{"routed_scale": 1.0, "optimizer": "adam_variant", "beta2": 0.95}
Below are experts of layer 2 (counted from 0) of a mixture-of-experts language model. Rows are named router (the router's row for the expert), up (a neuron's input weights, with its number) and show model dimensions 96-191. Each number is 128 + 24 x the weight over its row's rms, rounded and kept within 0 to 255. Numbers have three digits each.
Before each expert's rows: a language model's description of what the expert responds to. This comes from a sample of Wikipedia text that the model never trained on.

# expert 30
Given names
router:090153110143148116102104105126132122089113125106154130139129126109121130154104106118113093147111110144151154113168147140104109137153146136112128133154117070138160117160116113147154091127172151093139152082128165110132139145102184141132131121155097129113138145153157123100134149147135122104
up3:094142106092123154127144147192134142148107130121138097121163132155122117157115107160129148101137146108135120143136139116152180141151111122158132167132079122138120172155124120099155157152107147118141143140124144104154119110144089144106150091133126093161117138119088107133123149102124129084
up4:135110134129113145152105130141128079137153137178150156105149123183129141112094100176130104134132136065152135131093104108154124119131147142147120130153157115182145173136121084176139128110099122156122143135093150127127138129147118187139138132201128113142138098109160140125136125128114137127
up5:146135088144127106158136107124137181130118172102190142158149160137161156139107130148139121159122158144143103160142151165115156137113149105131122137125088112129116139142127176098109194132141141092122158099121133144093132139108095136128093116126105155172086164148130148100169174114156094102
up6:092136136118129122132106135117089098140133156147146149121151114106172128112156131120137133114121138111112125146157117141143117129124090084182116118115138106123118162154127146152144181122136077142106114132091154145072145135111136101124134108175096132121121078116151143139138150188090115137
up7:158130156125153087156154163146100139142128091115138171080127119097127099128162145148128140148121098117185163130142079091125122109147144134131096133086170110103143148142127118152119106114091142158154147151151134115078110111118157095122117147117193134113155087135062137127114116149155143150
up8:138134150143112116089161116126126140161119117137127097155096168105103143150121113118126169150100131138136097159132112166127146114148158147118168131062142106128109131127129165145112108165102145133146110141114112175087074134131099145133135096138121141107198093137130138117180127136130109103
up9:097141120125111145105092123162121099114136102131154119078118153153121139125080073155106114129138180168140114109078159123116122158081099090109099100170116125127128158131109095147141129110117093089114157134095147138126116133122160134136152155179109109125104097124148135131146162102153143136
up10:107110121118111114102134148110103120118104127109148137129119151088141113129115113111114131112101131116141161121170119117112126160154144154105179129108159125139185115089094166111116102169131093110137157128131118148096128130158122156136124167176111071113158130152128187085150089106112097112
up11:120119123170150093123166086157157090101126158105171160161170127123137126117104152128144130112109142092124125134132165119129172155092098089126149120159109127126107129141095140173122128141144086142120147113111108127149114128108165094122100168154095137157140101129146141115147122147103108132
up12:129148166075125129089135110139130130127131117114128147134114091094112104146131092154155133192157177121160120145152089120122126133148142112169142098170150095084134129145096121127104125148117126133135142104157123138109133101177123147117098117068095138086130089120152128131165118117116108159
up13:078104149106131139127092109111102118137149166110117174122125161091139099143118142123079094164131143116085140098092118125090125157133143107125157115122093102104146128121101183079155168133119129116103181121128151129139143115112167162143139132111092133095113101163152130135187119163129121123
up14:129147135096125115079131163141120112119116129090138141135157127100166114145178149112128230108127140146116125148126109121115153141133185086128140154127109177117109132090093132125128130089129098138080127150112176164146118111100098102130138113094129174144167148118134122110107093118106089177
up15:130157153157134149109097142135134140089087093107139090142160123122128150155133129082154123130111116100127159115137091094115121128145137123105145161099105110169161113141147154067122096191128131138131096140127131120110116132129116098222153130152136083141133122143104133114158113133173132115
up16:151092100135095126141161132117118105140129145146115099134117166154132115132085170182162130141142109154120147120086107120145170173125090113095100097143117165146107150112127079134126146086139131126101107146150133126134127109133107086108164176118145136135124149081131118138108156086144138102
up17:138135131148143084140152120121099156144153113130177137135167170130105111097114121118092098144099121122123092125147088147127136073107125160068131130142101165163150085136069150176104118102138154139140130106123131169144132123107155135151167111095160097159148151145119127104156127119137114106
up18:114133103163154113107124109143098105121138109110153121118139159140133111114121131101107180094092118154129143120101164123137146123114091164159132140136106150144113122119105141129084172094126138131074098118113164126126103109092100123120114100147142153177146111135104148086142043147114116091
up19:110169161154104105129110151122088142128146108126139163133129189096112112121111109144133119209118101153145094145151136125120120124139122079132164103119100114115136094120115158090125129134116128085110167123157131153144127116154158118149046104119122126110154118107129160119162133119126086155
up20:140119133114145131134135160103104100141083139117138126147133123076172146114130152106115145133081135127108118161166093116136112105162097135177122144125155108125155179119109123090130090118144064190157140128127153089126146154110099118186115102113082106113115123140108125122123123144123114100
up21:110140093138116139070133136143131122115100123134143114132176106127144178141077137109105106139100153138145128117150154142144156104152149101119133171135147095146179164105136119118155124162140148117136139111132186096139153123108157171138118082160142115127101122152131132119128124124103113098
up22:060139147142152127074133161166141126141182147157140121144149156123166103120126173139118134120144147131123127103109111095134170115118132100139078115158112121105144175149122167184135100115133159136142103102101113094143118127123105116088148121110095084107133100139135132162125120094187084116
up23:166130106145151121111169125152108131130115075143169116135100149143140132139112099133090116105103133175139116146138142110119129135157174115155100167116141099127130135130150080142102116192111141162115060142151109116129115129104138135129097147171169163152135126134113138173116140153114125121
up24:099131153207108136111121141152163185111093102120130095122117128084134192120136163149155127125096099133120110132139160105106122128125172124156109153120112099114120139121155161105115169140064138149130100126130124118128122112112115137138125138144062157122140155136129188089169137151153115123
up25:094153114203142098089101085091142115104146139152155133179108130120130082135126135109126162129106159111126141132133120128160127145124155110109162104159099121117124128115151164162134093131128148132130121100133115138130147130121168096124109144128110142134176150125161134138175091136108109119
up26:124136166167160089096165145161156132142155141119094128086174102082131098109133104147155161119077144117119113150075141110148143109140117098066122106115118185161125132141097115089103115163129117163170145130104120138110153111149130151149102133135086170142155148149141133089115075092127100164
up27:131136091102118118107115101151090141114123133112162093140123160145121075150153120107139120113092134133129165134148118133149110152118127157117090149145102152136135154156150169122133073078158100129126130112179151119136130131102113176093105147151104130200115174157138123099100132117119086103
up28:155128141108167129194155186123113116139138139119105194134150111149127121104132164102140127171120127095156102110113107118103154081142139129145087123136151095162108129127127117147122113076133160156160146141109101157150146126153152132147139146147131141148101073143121124118094176098149131129
up29:156122146092061133106151131165131151138144128187133150103164093162137103107125135115122136139107151099150096131130086129116150109076108113134157126122159149127118125062136133127123158143153097147148084154093100131132133105124097136120130157134140103125129129094121151148138133113139095141
up30:160124125142108175109113142123120148161140139106139173087139144102123105137125105124111136088143148113151121127121136125162129160098090139133150108127148119167088118166115127113146153084141113141143128163118123115088114119127143128097124129149097139088157121098123173089169081121134123158
up31:104124152134134114106159087112092175120140159145159107129081151123119083172121150100159120162133111122122101141152124129152126177101127118124137077124105128128076139144128133171147167153155137150099107116172069139151107137124111113100115124104109137148165102115119121138113118126108130143
up32:222092115146105109098162192123122147105101183119153109142129154107138130097120083103124146172118138134153107137138117158129133101132154139131138156104143128137132119127142145149092113125152160146131139105157124121103096138114113115123110108106145142163137136122163133136125139160155084129
up33:162129135146118117085103095128114193110122145148141103158138140116116112162111121118125120121077134173072156139159117102135122179154147122103124133137108157108156131148142169152153107129163134132114117124127149094100142129108099132127136119132118159151124171141107136112160167135120085122
up34:135143144131120104099161119132101172143117120104120140126142133156105093154142095133128132132129130120124122103156130129155136144117144134110133094090129110127094147120138139171135132085120168098149147136161171128070106125129130105088102107135135118142098117139110131144150132161153126116